{
  "n_layer": 14,
  "d_model": 320,
  "n_experts": 12,
  "experts_per_token": 2,
  "d_expert": 176,
  "d_shared_expert": 0,
  "activation": "quick_gelu",
  "moe_layers": [0, 1, 2, 3, 4, 5, 6, 7, 8, 9, 10, 11, 12, 13],
  "router_score": "sigmoid",
  "normalize_top_k": true,
  "routed_scale": 1.0,
  "balance_loss": 0.00726,
  "balance_bias": false,
  "init_std_router": 0.00695,
  "lr_router": 0.000627,
  "vocab_size": 2311,
  "norm": "rmsnorm",
  "norm_eps": 1e-05,
  "tie_embeddings": false,
  "optimizer": "soap_variant",
  "lr": 0.00249,
  "beta1": 0.95,
  "beta2": 0.99,
  "grad_clip": 0.5,
  "batch_tokens": 65536,
  "seq_len": 384,
  "train_tokens": 383700000,
  "steps": 5855,
  "dataset": "wikipedia_en"
}
Below are experts of layer 3 (counted from 0) of a mixture-of-experts language model. Rows are named router (the router's row for the expert), up (a neuron's input weights, with its number) and show model dimensions 0-79. Each number is 128 + 24 x the weight over its row's rms, rounded and kept within 0 to 255. Numbers have three digits each.
After each expert's rows: "mostly gets" lists some tokens that are sent to it at least half of the time. This comes from a sample of Wikipedia text that the model never trained on.

# expert 8
router:152115117152109149144125099089133100083159153116127127124129136114119164123151148109137104168126142116133187054142099122104119116117104139123155129142157121122144099107157178155152157173118140136129169101167116148136141176147116115154129141
up0:100106141129155136075151152117153166113139113098080173144087118156177098174117119144114158124145093090107151096150096175129130139139137116145113101122071138109092131193149124143125133101123123120164169145167134111148096073131062112114154179
up1:138150105179143159103125109162143138142122133119119141121078145127122141149158132138164121125168123077114165123146143100145154133108127118117110141158126147113131107095119122116137087143176095113132141144125140086125155144117159082147142117
up2:183128130111144154107142144171166132139136153132146122122111151095080087144094102147149122158171160129120083132107163099063135157085106117130137125175180144135116138083134127098156167139119130120148082107127108150163091145156142105132164144
up3:123095119111191148099095141074111179096111100118093076136122149135114136118147146142127146139131106137087132134115109107119160147102081115137097083118138094139126106148127118135120118115152104156124075075147161141100088154124100149109086144
up4:162198125118141132149171127153130095109143136131134072139101122162114108159116137116111129135164158103157099111167122163125136130126090123124121140153126113147156106109168114097090087108128105143148108160115147160102107119162152130102103132
up5:102157120133120149116120115159144179103113099156163140169146105081159140107114144088108095164137102120143145111140132142120158158116116134136105106104114104143174121095100101134126115116119166108101095113085141109108109156120126145123109140
up6:111145150125152104105097125148123106088097100150119140113124103127100150149165076163174132126134139163126080153128156125120128143098150119135121116137136139114145123144135142145119134120152140148118129108100163086180150108155139147068158119
up7:107119126146125111086144123142163146120126148094094133090104107130149115142160102150111124129139140120130105159153168127127195149095134123154096146086117159123093067134133134172153169125108109100114152170137115135135158154131094115156132121
up8:109128164095106187163109124097084129131114188138114146150125096128163148136168110130109145087155129117119131099095156131129157130143103159092096124132133126127158133105183160105147154161147138120198173135091114154121134115146177123150108144
up9:150075123143096103113146141126143127146145092132179148146133164114114133133100103114131150062148126127126117105098104158113086124135129137142117135130080122131116145120079127133122084117161096143115138139138101137127107109148089128089071133
up10:113127162120132144100094111124126129107073119137149107136106160166123120096142135124084127174109102103129140171098168108096169128163152125116143161116145149070156113142113113121137123093114122113127129130130120118154139192148090118106138156
up11:125123107156128141118101129131122130100140113150149138162120106092076109114150104131115138123092129114115118136125118169170158115127175098130128155178106097119093156154133099094153108123124149074105088113160148125103115094131114135142079094
mostly gets: "ar", "ou", "or", "%", "son", "her"

# expert 0
router:144101086149109124138153100103121122090148161108145100113161141127083135124111109147133083121108150113122165081146105115103116108100132136118147138146167106110160124091157152133158172144091144143166145106157116096116147166121112088109140133
up0:115100117118126151177133139135159142121120100146120154173176163135124128127146163100123146146133092161107097134194126102130131151148177085129166111084089153102139101116139128143101108132172139103133124161146097117120173101122138170125129123
up1:064138132119160096086131153121121111168154107121120167128125093134097155130179187114136125112147070136130098168100140078101132119144137122128137120164096124134125138091090114084129123114114085140091101132130157148159100117157088127140111145
up2:125118150132109140140123105146178165151098095123142109140112115111133128135143114179092150144145138139099169127080174121160156071157138105143127126130096139146119170121105150080101126146096110112118135140105109116173105166114126135133130108
up3:081152142148138085089102098123133119099140141135157132126150141161130123168123126104072115107125108173146160140129146139122143117158158124113086143138128125145119165093162098103149157122132149130116133121110124089159131135137094178126115102
up4:121091112142149125133172126140138109135080119119144082137096133123119103118088150124162152151141134081112150115086159138132178060137135068174095165133148111136129157152135120102156154133160138161117130103137186157102125129111109144176157150
up5:149084131161074130111115066114180139134109140140122113165103113130129052160132112132123143103115163125115145081136156139094107117121092109172143139130110126146114133105128112136139137119183115142120080113083142157152116118145139143154115140
up6:091124104111135141148101119158139121165127132129100143130136113127114089130077121128125106132150177135110101143139142107130083170122140110132142119125145079118105143159095149116139149113099124080094162147116110124162123179126135162147124127
up7:123058119092094122135133140132126152116126123165140132184120076118138118161133137146101065144128179124105130184150152105115148136119124123141122162096118129122103169177128108118090144150104121164132159103129152133097145145113101115099133150
up8:118101170133149121111100121148155166109105111143107153152098103137170096136108162103190156123136135145164153084134159111109137134144123136119101143110104136124106124146130147106138133177176129136120094131127146090188107099160124118136109180
up9:173139161161143136072115149140149175119130112143138131158128118124157083170162143100085107151130164151127093154115142127111122122208092108139089142106100168176135147118110161116106104113114121102150137105102141100123107167124141147162134112
up10:124128134140131153112104098151119130115130097125083145106137118124142134161173109156105109129122135152121111100100163168101136127108135116132110110117134137109138097140217135096122098092146153149129116146095125165123119167097157097110108131
up11:139131132125149131175102113118134160110131108101120103120126126133179105144124133116116122130153097123122142094149156124134110109168125082100112091103155119125157119121144126149143148109113119129134148108172144156127159133098103138169100167
mostly gets: "ated", " 199", " 198", " 197", " 200", " 202"

# expert 2
router:143105082145114130142139104106111107103150154110137100103154152132093141117091108146144071141121136109119172090142100113108110105101147142117147139148166091118176113100155150139148159164095147144159158108163117102120147158111120095109144137
up0:115115106147151109116108116179095181138146130130132128109134081097154095185146142141181175161101138150095094130111144087145104154149091153114150118109143150194142137099106118123100159158114114152109143121115111164135114124119144100120130120
up1:147200144158142149145110130096173128150135141105121148109109078147159129121131147101097079110144144111117083125084094141136108147111098123185151106152158094092189159116100130103127114115110115122127127141133132136143135101104155191087119139
up2:145153122127121160100141070159127139118119134121099123100102097146114179122160071127132094164143113129177111135137170146151113118107153124157084137126129086150144167112081081131096155153123124147155106108132126119143131128129128130150132120
up3:164124114090137121124164123142127140107125127135162164121124134091135116126113095155149139154103119130194147147115120133137107091108088103122128083153139096129151172150109141098123094136112120134144100136116100136120132100096110133183078162
up4:113136120127168094135065131106127103127102128128131150132098149118148130136118161142149157159132146114143143185140144119107140135152103138121096111106102121141145121121088123101114137091150140142122116102089082161149127133188104145094131169
up5:145092129103155108141125146165141109139139126160125118146071113120123110153153178094116108138111134144137147111137131139141127112120129130136139129141128144126099128152073087124100115111134130146136127148112158105125103101168126136100118112
up6:130136171171134166164122124148132162134124167150156108137108151147079107130145097120083134129093148124131169104099157125143124121123126110142120089079139126147141114145123144134134115134129102093116158163154113138085129142140161122158085128
up7:120153152155145091148093092132148108154134106129164149102102145164100086138127158121115123165127138173133158119110142110139133130165134149124123110107096110118130121159104190105111112122187077122133153171115113140130118121156065073117101142
up8:118095108055125098139131092093131157138091079151084197128116136129153115113201076147098127103139141143118127122128141106127123142099181113126112124097107113125141087117152068138125110126103090152079155158152165151141147098120099138156151149
up9:091135162130142129088130116136142138092135107136103131134112126172123135110098118122147126120140090109103124135107106107142131147143111125153163175124140112144165141137128141125116134139134130133103090109124146142189122123136095102075117132
up10:142157109144120140138147153091101107129160132095132182124156178109127138154143100178145139100157135143106135109153147139157124132145119129142136136111109116149135158121116121143142113125122120072108138143080170101149138129121111130088118136
up11:115110153142123175094135129124157135109109097174097140156139110124093115146112157150112110165134113164109104101114111103142108103110110081131166103146120125137113162108125116115156131118140144138134107132152096111136093182186113124168155107
mostly gets: "E", "ly", " first", " E", "ir", " January"

# expert 9
router:138090133124115163159114104143122104081122140139099096102192105199113133113154088104149119125119135120133125205150084080109088116124158148115142120126098114131156130106129113151140111153168137152151144131128098124092137146072114121159143127
up0:093126084112139083149108153128098144132150118095142152106101109130127112132095122096101145120114086142124100133135113149090124170140137093145148123133096197143068094127116112125139122139170095141110127094144132153118144111110127121118093140
up1:151147093124165118121118139162178116114102080140115092072137166161111114145133150153158137138200124132105063123161137114134092169116127120115140160133109144125124114191086161149137162118122158132114118157131144109145125153145109156149153143
up2:160145107098138126144075145134074138174104116166104140149149126124100125150180139126147108103161114094080138143081123144122157122089156120157139146112158159104148127119157141125134171138109098156159122137096133128132145107109152120128105131
up3:142120152188130148172140151143117104144098152151120110085091126168150122133089158127178149155144135127167129113144135141144083158131139111146130129136133174131141133083158115120142095143129108115126192110110110179093102125160139118158123093
up4:142156130141149107132160126109124141161120105165122153134094132123123142123094107157163128145108173112144121087143131160117128119138120147158098091142165151111141106081103131087110145095162082092165146118101118155167074101154102147147124139
up5:129135127163126125149172132152140145148110175140140116113108098110109147127142144134097132106108177152180116138104137085149079103138131104151101127124169129133135111122143090156115134067150100133145117125142157114117105110148102114132087131
up6:136073171150122124093153107151127136131109121105097121120171106117116103102134105097136149125147112101124135150141150133161155169148127129150106134079153107116129114144133148083117071149086131118105109157075126107147084203136095106138136159
up7:098128099128148144124089119104146164137117158091132153126078159147100105109135094131124153160131103143172114171118135114114114116098166107142150142135110150185157185124123104126103111104095133122125093112103101132091090169117116111104100131
up8:116135178136147129149131132135133166107137147113111137149134118120073107143132130112133105131139150144100117089101126050133116169152120172138107120118104125083105110163103127074121139150128087115083136124136087139104143122119176163135121134
up9:134153120119125131152138136123154126120115154110132139156125115133161117127141103116143160170110165137107123098148100096130107124095092113130137161153100131112123142117110157150104130069123138117118121110158162118110121140107133137145157172
up10:082086099143124121105135144134151137129119066141110126143168096154162140130130125144165184099150140143111108161111118185109156102126130137114113139102116094141141099123089091169115113155109091145107119086111120122166129097125113133151131111
up11:099085133051118094121145147103147119104142091142185167131112111140086134149120097154118145131104150126135153090145127143151122138169103135131108103136128136122089127179117143164133104109134139087109118123116143130117081094127105137114135137
mostly gets: " st", "ell", "act", " work", "ick", "ov"

# expert 7
router:145102074149108138140147106098108096104153164110154101111162142130099143110111107158146072133116157113109167099148095113103117105099158143115150141138162092128155122099162157145155156160095137138152150099169118083112148170106119100115141132
up0:105134082127105129176117131122149114139115136127161156176121149133146102181146115109116126136143116160070148151140132153175132167164154132143119105093131155106092158104144134092082162145102129151097128115139149163161155147119164157160102137
up1:172144138129146166125085113152135100138096150138120146088113078160165130170177134142166148128138098143108097123118133127154194163142112128135091121098121154145135128137164086141118102147098143096115084126150126100172140149131166158103129093
up2:157129137111142127139117126135165166129089125156147056149097108108072153150115105146169149146132118154149133159125126141182128115149162119092112109139126176099122133109107183129107120089131093154142106111133172095148119149137178137108098145
up3:135165124091126146127082150082126177107161128131120106169136102071180131157176117132076173139115113121143081162076170134090108132145165096149082096137146113128096156144098101124101124106150153083151082155123137123131131157115126117143086122
up4:154128123145145123165112153130172179125155122128122137147145115155145091164070197127163114166119137174136104101129143161140086176149116111131119094117155142153161136154099113095175127121124107092108102099144094127146128111122120146122131090
up5:158145087104119159130106102095119151119116164144147125092120114174114179142155171118143133135160173138165095144147119133137144174149156121152116135163121122110143125130135097105103148082139100141064124138113167166115090100126095129176144101
up6:083122111125165095120141116113157151111103118127150142131098108119147127139106109114133080111091079116131146133088146134161149089148105140133117120105137104131160131106100145079151177162161115103101097169138084147129079161163081115121120118
up7:128113138130124125126156110144101166138137103150132129150163114132155117147165136141117139147122110123088125111155135112146131148135133130112116147112138117127174140103156164091148147134136090105103128103159087111165093139107142100182113125
up8:117175172132147150129094146083149126121124140170119095135128090120153125127143125164078134120111158151114157124123138134130126110144144091129107131119159127146203133117153110149132110168138086132108134117129168126139103123096120146105110137
up9:135147127142158134140138148150133168156088083148109163159113146084172115123084117129131100084129095117109128128165104125147117111134182136157127100141126131139126159167136073126132112130121140120131091150135180094157133100131174112121150144
up10:140166133097125094117144150149107159120101122124156126135142105128148125151176147141096111069100197202148109117099157157139102133149119137154157129123114189100133096129156124147107127125124131089159149118115127181125101096122098129131120115
up11:103113148107132172155123073126149121160083131123146133120110146143103114133115140107100178152139163150118136162064132147129126140143132127146115159160159138113148126128122142107116126120141094117147128121127125155170138131124111124155092157
mostly gets: " 8", " in", " V", " 9", "aw", " trans"

# expert 3
router:160096099149089142124152121095109094113161171099132124112167143148117149114118108167117125122104160117113153118147123109131143092118158150112146139140154107127138106082157129156174173151076138149148169094145124081114142127117136130098145104
up0:119161137129140125137149110095114129114134128114090128148128152188081112133116103106129125089133118127080110109130143112119172106136158138132121110148161130130146152149111153106110113137110104122129134129145118108134104087132187129122134145
up1:114156132110151157117146137131103124145128140128135137114139137141125152110153140172123148108126114155152195130131121106140135116148122140152142100129088107135136132170074155106099105121141096124107101118119146139139121070130097090115084095
up2:125146067124148089132131096136119122104137118091115088108122114122068131154111141125097090114180093122122129112119111149123130142111117144135096154107088154140175132124118129134077140147143117080117168111151158125121148078109086096088098096
up3:144082090129103133094109095094134147101151134163122151195117132105147097112119117111136109120130107122150097082098106140116124147151112116177119115139132131117110096153131164128104112136156095099151103135186139163158127068135147153130110095
up4:140136125132153109169129126157146106133108155098111133140098127132112131147130111070146121099138160135112176138110081144161159155130118124121132128117098119108114123163122119145122146121162140114120137133112159147110144115121114130144154130
up5:118157130111160108094110125117130095135131126134040177160150101135146134114155105104143111098149089122121121113123117112116146135145109118139134091130178116136169142172090131160136160078159094116102142162090087141135131095144079120132112149
up6:113126120090121119092129112135142105129100149131154126170118113153102115146171095140130130091134119117164131135144098119152112109141129114106174155146128146130149079137105136152113108130148167135080141101155110163104124160169140135144137108
up7:136100146114103149143114109139127105153129143130116122160139121156159131165146160129108135130115111141146140168127145140142159127125146150151068103149117155106138117129165150111109129143111124133125139120114159104136172117140119147136135131
up8:119150142117145119114108141158124163123115106121142154092145060142127070121144116116089122122111116125175120140129113105127108119099126139084119123165098148157085132114147151128104116103127121109102133144103094145113153121104125132133129120
up9:091094118096172120103125099150162146165094106154163130138120065170140155116132130141145117118102078128150158109140130110160119138135115126111114127145174144097107119107148114115090157121106109107120161201143144142167160149137120113086147162
up10:132114122111125123098141114142116135114117142128093174117142097121135114148136159102127139098136105162124079135116093138104136129112175148110151129111161094100155132128179147120110123108139103155142142153134103143147100155117131107090126125
up11:116177105155095110091127148182145165178112154169140163133125112148102138134134129141169136120134123143131116139119092119098088145135158129138103131124122150126102126161145117107129120175165141118096115149206169111102153174094042123127105119
mostly gets: ")", ":", "s.", ").", "°", "es."

# expert 6
router:127149113129124111133155156081101134161115150101137106146148178121088160093079120143144128158090129113103153088155104122090105107124165143118148157154131156159095094124114134125126153153126167144114119142130125080126164153163109086078147152
up0:161181127136115156128119080141107111150107123149086114166126135180140160165149142172093169102162117143127116109092134110148127145134117147114110197163093089125116140140157149151111123123144108115090119162146125147131097111118166136139118147
up1:132185115107133111111141089107123087140160171126159133151121142114128086148098126112070132138162129128117107080105121134156124098132112132136125097128124128143082124158176109154080093103131162139141121132093144094136103100166118127136107117
up2:158149138171162126155143089141165122134090121112106062137155145136136145157162168135050127144106173142125130109111080124128073143180133095109108143149115138141123103144095093163094122125122120142130102151128140114155118161149101101123103156
up3:105166111111160106129116109178131137118162124093180111127118092176162092127108093139135147141115122132144130163159145139150127122145167086117127134083177125120149114169069109146138118123148086132108147147100127137134088141125124060131116164
up4:099132145143099091089106159138128120201122119136161096118117149110135115106085092126130102121121096104137112094094128124136126143140107127150128104124162133124098110139135120096128129163129083098172119120157130102129096131096108135144103141
up5:120099129093130153143109152138112144211143110104122130099146126144108116146122103107119088092113156146109119169139119113164129105160097114116099115116117108117141145105129130118123152128127126092161153119081112145061156157136094098158094122
up6:112059144091120093095126129187119137140117113085177141159125136120117135116138135115134151181133109115157140120117153130114108134116156130114108128150096135126118145131092145146114104137131124136083090142121099152125128089141139149140143116
up7:134126099126146096118176101075113103109110131124145126125100108166130116113107125102093089170130156134124142160075101108164154132124120133133160099114148130113157174084131114144162141132136126118119114169146162108150115149145151128153107122
up8:099125165095096167117113120141134169114142086114110086121097113103129128117085155130142123100150144156126127160109122159119121172128124139112087173087111155074149149131138147148112148186129112128155124135075139106155131116165133149119144101
up9:134135088100146146112132147151127098087185102105141151122123116141068096135103142150153136123149135108114095100110129132114129129120115167112127154102070112149113147127187150105111147125130114142125132115145079113128115128149148130132126169
up10:109162151171159137135113129123159119139123147135094171161098142129071135116141120144102159120144106117129135096101131147132178146170084120165123091109102115155139150113129107153200177152141145119097101142167161158085090106173084116141121095
up11:142097111154152102130145157153119136091117145178155095114111166129184080138166113080111153137119137133116135115155112091128142118148130086157130176125106165150198130103142155140111152127156120073137125197143131117165105100103126156134132107
mostly gets: " a", " the", " The", " that", " \"", " his"

# expert 11
router:149148142149095120145109101063134069138138139086153106097091109106158156108095125136143081139129164143182144138131120133114138135104109141130163128139152094169149106123160110136159109130099123116144133122151122190108120118097157130164131061
up0:163117119138125111135137146108125136143138159134115095100085139083095105119108160114109130108114108113108118079145104166140137099140100139138158118115081149171108149132125118180126140146136141111114096161097121100135106123086057132101117119
up1:054118122104140147156124135125110184099166094127105106109128158131119122105119122103156156114120160115082150125143137162161133146135124142129155127124106122083124157078150149121116117102113093107116140143131101127113142137169150175090119123
up2:148112104138146106110155140109108115164125148132154105168145146139093132139165137111106122090115136161081125148101143071116155121116186167164149115134132137094165164121128083123108159120110130124130111106146120155130092145137141143150108115
up3:148101119150124151154125149144134086152133157117100145134101151148121099172121084124150143185096108142142098119152183122120133134146102121127127106119149148114178095180134103111119118161153100102133134104128107124149095144189143128167092158
up4:115155136158138104128089102093102135129120129181118196132135111124167095165137125115143134115140115093131156143122107139122128132138149137137120143156153175087119107134086178150107095095104091132118133128132154125177120136126148145148154114
up5:178112126135155095118150089127143142149113102134110145161099088144111125139126079102145173129120105158095140137117117141151149094129156134145113109161110119164154126159112143105122144166186140068139191125124154119137165111134104121188100102
up6:095136163114124097155178151124126122126133143132137111102136147115095110103137134119129123130101143161120140137105137156134098081107168122148092083127119161102098169131137103155101146117160124134127152131161126123128152123080147102127113140
up7:142157155135137151118123119135161120110105141136147110146135115135116122114097129104145147143095141100106137101082113127160146096150124112124105119134084126102131176111097074158128134179137144135113144172096122121122117094126175106153127132
up8:147123084121130128149140153089121133127126117107156107139105150115125153121091156181111154145150130132099117101151093113141096121143126106158103144140124162080084089103124148074100141127129112146130129122124148133130114129153153112115143163
up9:138102123084140161099119099112111148153127149116163154144154128095126128126109085130136150145132093130146153122113153115139098116106127123146087106116074138164102138169133112140103118146141121120138113161097147136087160161123099143113086161
up10:151169107176160101128131163104108081098158130133124130124140085114157140119146149135087138128114119123154116186097155121079126154118127100118126110112119100143141144094126104146177129145118118120129164133118134107134148103128108156104126137
up11:129099086123142103102143128163184120135124099118151157174124099119110139115141128096116101117155155137109141126144119117122111162136123131142118159108156085101113141121127111124103135103171141106119098160124184145128104119152121168149114163
mostly gets: " N", " G", " T", " S", " M", " H"

# expert 1
router:151112091151111136154139102100111114099151160110129101104144146138100150116112108140142069140120158111105165085142083110094102111113163143117146122144174118125154121091167134150156184165093136141155158098162109066120143172122117106112143121
up0:118158127141122125154133103112129104147099122187120136117098091101129125102083135132113132127163127135143119119143128070097157121142112125110105127121149159150123119168108091110064159116154094140131140151149163127114105164143115117108115142
up1:151113149120161158101090109123106138117104145142104098116120123142126124120129115124174171143156130134128078130122108142143144103150144142142131179088087067107152136143177120121122114093181098098113122135132163126163130134114101131168130135
up2:132125162141159126115113184143128140129080123079181112107132139130129148132138149090133123164161114120159103119098156135138157142136146118096132117103115099158158128099153118147076146104112165077096123181126142164131177119160116140122065141
up3:169194114137121111133099152095125098145099135144141148121116112139121145172147109121118134123107162141148074136128162140101139183124092095140118160117090124112159126133114114140089153119113075121125100129109140171143106116113111130095060150
up4:164126117122116138155106104134117128120105089094113113170103137152118108105145155121110103115158107111110093159133181121125090148138157127123084129138141158133107186125143159088139127153129105131139114154093112123132106122112146169128137123
up5:140152117124141156119130143172124156145119114132140121129133092133154116154127115133117185119143159158105119163138131115119101145132104123149093155096148191154123139115103108085143117109146145172136144139084149101163125168090106176113149147
up6:133092114102186131131133162099144130157107136138116142187149119162156112129144134128127126127169158127094096175121145112138125143125176148128124090104150129164181149095126149112120123105126084157101107180115105139141105115150129081184108119
up7:119101154139159125103104121091084113119131171108108127133164139135184120149142137179109160160182154162096126106094182121184140139101129083120109161097156122110153150139133121150159113117130119125147176104166157115149100093114182154111117100
up8:072145124097132137141142135123155155153112106104129154104129145166162121113147152154093134112122114116152130161131155126152178142123166139112115147120111133063107126140121137074138121171119103118113106135137163161114138147103125103121117123
up9:144127136120127129112155136134106130119161131132114099127135142092138140093149135118104134086164149132167099152109149144111096151114123114115138126125146143153142148126164052154123085112168132114115087139117153149143103121117127092127135132
up10:116144154125129107107122152134154105121101106113157119072090142146137125140124123116117136207091090134174160121149136128163159113112090143153156105121154149139125126117109128097154118091186088152082117114122121141146151155180139134101108164
up11:097156174160140114128132115102166177137170110122127199140121096157108181165142144141110112130135116146104136107089149148162137155149159129143115086134140086120081088110134140185109093143109105122091137129148138173163125121135123132179111151
mostly gets: ",", "s,", "e,", "a,", "es,", "y,"

# expert 10
router:154083089160099131143172072112104137104160154103122119147144119100114158116117095139160113130105151098103135098138096118117136114094133151112142134157170094128155121115154168141149130149116149142151138094169101141108123123125126103107151168
up0:101171125091138138141105123160123122131124131139173138103081095146155136115132102065125143139146147132129119130104108167143149089121141072111121141125156165123124137160124162133103147125131136123128140194110103113160133118103126113136118098
up1:088182161135136140142163139155140168081121161118064119152162134137084136146144101128113088137108138139144142074132136112102148106140076128138120134105156154156126179150129140157100117103126112144110133128101135105123119098112134157151153126
up2:103107125138153119143127116083146101124077088127152093117105061137125082174173156106136110141133161133089132116097149129166133108144119137106103099124123098120122125129119164103155110118141117140156133115125141090141097124125115134119109131
up3:126130134123141114126118140142147140113097114104076133129129098127148127114138136129146120119127115127146072140095119145120080177138144093162157128105167139110079150093139112120123120154142127123091123105133118129123151127130145164144144134
up4:160154088088151150123131108111133136170017103131078160155128133134131108117122093154100099153103121150134128159127125106150158147114135109139105116124141156143094153159108149099085148094125089117095130132085103138162107136132095131128161126
up5:139126162114096114136116149115131176128149144142109122144102137083091118141107159127087123142082123175138097117150146105101148104131169121126126139122147130131142150144146177153133146102151155090120151124119107102136080127132152150159135147
up6:100090104082122110159137110136150129147169119113135111185084152139101125170145174140100135144145141140109109127140134154169119135085142137166126110100158146112127142071119142131118117119113159126125130096132115155147122138132134117148111142
up7:127092149128141095082091141121143153111119124140124138109102100128118114131148157122139116150160095137134111104119153172145130116162149106121117154090072157139139093128124125116132093108143106140137152172150135149136107127134140139147138153
up8:123168119095126114119146139132152131158156126138109159173116110132109129176120141115181121160128104115131143105119148159092138170150123124133092138141120073153098146158113147121109123117147102087158122118156124176134130131147125076134121149
up9:067103098159127119103113135129094109128147117142127096128154134109123100129097142120153166141134103123135081140157095151143118133126119169125140122135118127137089126173122126089139134110152131193111152167131153122128094160107189153153095153
up10:120165093148098152152129162140128131165159134134118133154133119121124139111163172148126186085093166120142093112085093120123088155088145128155157100128081123135144148126111114142145146082123133129121093124139127155099146122118148160126127128
up11:152138117121094108119155126113097107109109118120172089114157104129115128157127121082138102090096152129154096171124135150129099121091126079123097096140129127176103096147154135116147109104128124120136168147100102160116128147126152138121093155
mostly gets: "-", "\n", " Con", " (", "(", " comp"

# expert 5
router:149127092157119079120160135115102098128175125099127146122150137081097142132106117174140092093138103088106199110152103129109123092114109144109141158162129154133135112105157094137150159169110146147163169107147113085117162140120115147109140132
up0:134110123093146121089124135161134163133139154117104108127102128131159152168137144080133110143128122093139124120100092132130109078137093127120098152099179091080128112110131109061103164136096090105171106062119091131156132100117142153133114150
up1:113110170132106175095118120146146150179099126101128149102167127141185151182153141111100182138155150146115106146148110111151183128136159131124110135152148144086131113146121112120165144162105116135096132140133155102126128079133103118117102153
up2:169144138118138111140137143128159142123146142172130121134117118133191149140143117127101117119163149153133144133127168105145133126133073104103148150116116110120138134156107173135127134110131099146131120152158130128140090100168134149122109107
up3:149178123127130135121111077152132114143133153153187087143078102105129133176120136133131097097142130097127120172135126120113101108122136121152128152139105085136106133092139107177132120129078116118140125122123127126148127128107153152176116148
up4:119153153087099152140105115096173127115120124150129106134165136104114098113122149125139157137133148118112128116071172168140139138127111144104131156114085121119083149151130202138099115151093151148143078159129157115127095076123125074161114133
up5:145110096144176161132103160113114137150126094136119141111109163135118158127107137158137119138165163134140144114105162152115103136160152132142155126126144180098125105157116150121159115143160087180114082122091133142134106114101106141082121177
up6:172138123143063107173103119144139138121121136148096145165127116107129123154116147125107182098130166125103115166087147180127098128151137084130136123108112169140133133130156136116132105123128139155134140140076158138120117113181170148107139125
up7:194097096094177121117124122154123121113142153164160123122126160130152107129144160140136144131112106171130135109159148140099112133136109131118099107122117118135162175117135142127168133138167128107101121122129147129115099146123175127083123169
up8:117104153114126142131154124136163134118164094100172147118120131095094132090125129127050075110083147164139140117147121096125140123175102165110144137151068153092104134126105108108110084148106082087108111145172121157119129098143122157141121157
up9:146171110143182129160156118137145158161139087128144132167085107084165143122145119139077121132149125134145135185147156137157120112157113133133120167109161162170128114115120124119106089143119086135124119146109134124154118143127139096198154164
up10:114125109121149129163135094094136077108130108134155097141107108149106164098120168096137163132144126087093181147142090128147123139142124089121141109119146122121148113180169128109117117157133115151094123156139141138122128134149137150145139114
up11:151094111129162097079141170141143168146110168127169146119145163100135111140113127148099117164148144115129131156095139141139160131137184119148112128131123129100102139139124104154143109134142096119125114108107118101105095116110142090145152067
mostly gets: "s", "o", "a", "es", "ing", "le"

# expert 4
router:124113108163101123134132149106113122118155159102122110094139129136116125112119127118143132124112138124103103115146126131108113114103105151104158151143149080146115104115129120156145142105084141130156133111150111090125148125130109103096148132
up0:114122153151136150106118128139087136142093111142114120104154134122120088115113104114113145116102139080153156143110135150139128137089119113135098143137168109100160134180159120137095134160093115137140097101155143185134127146099099108166122117
up1:140125149137134067126184140105150119115072127166081138115145109165131133121133171114119153117119156113106106149169123160110118141111131124115149126153153152144097086104129140119138135148095121129118142114090155101146171075125105154134107126
up2:157088100127143145090122108123126145135169135148098116171151109124120176144122125115146138133129104151129104119149101182148159144112098127125103095130132159135137124102085157126146080086168167165115122126131161156156158122098125106146102115
up3:129117125158174139138126085173155134125131077153104141148132107153132148121085133148120139097124128137135095115127132097122152163121116100145122130127136140122134144150179147150141145128129099162133122155133127162166149142141129182137137165
up4:126146121071106106129082116113146122156152164141132111139123100152117101163129115174100130186125113157101140136159196140169136131117117105153129067096137127125101110108126091075122100123137119159128107144131138153121096121124150094130121130
up5:077131109091111128078154106108204141132152092143104163138139123160136106167167130116112138122111162106171195099094150141117128121103119104113107121147132121135143108124080116105118094085117105149122121079134123150137164120140156142123102149
up6:102086139139166122139117141158116099136129156122111171167145101094145074178181134122134080145135117139132116107097125144114156138141125134158134150096136125129115131085151113103127111156104114135111150112107166110157160127138124137145121139
up7:104115108139127148099138123176168087092154162133149122089129133110184095138154112127176128128124126155121107163146183134113107111149110153138107130147114149077112136084105124096132124140154137129115135148136091132122105091115138129099144109
up8:137112155123138133129126128123131141138144136090133150127102120133115085166150098131118138088132156125125134213180113141187157132126095112097119145127160125140124116099180114059174142098154140123144163101150109142150117156103124107121095124
up9:107196135110155091123117127146126183067129143148121104171120115103152119138149103121125163079079178164150143108133091147086113162138145136123107138136102114147171105102099128141123088129146110116102138157136190107114121107096068139121119150
up10:157125143100127129123099106095097167153106120084135135095143137171099107134143114148153107147159117125122093165100130110142168157116141121133063093134139127128143124135119136148155126115153127139111168091097121152174107099124150131155125101
up11:126154121117124120191123137139145113154129130081101150161100103136159132163146166129133115107140119129114164135115112091151120122156119115124110161118165119105164095152108127116076140129114157136141133188111109119152160149180141129153121096
mostly gets: " f", " 0", " le", " un", " e", " F"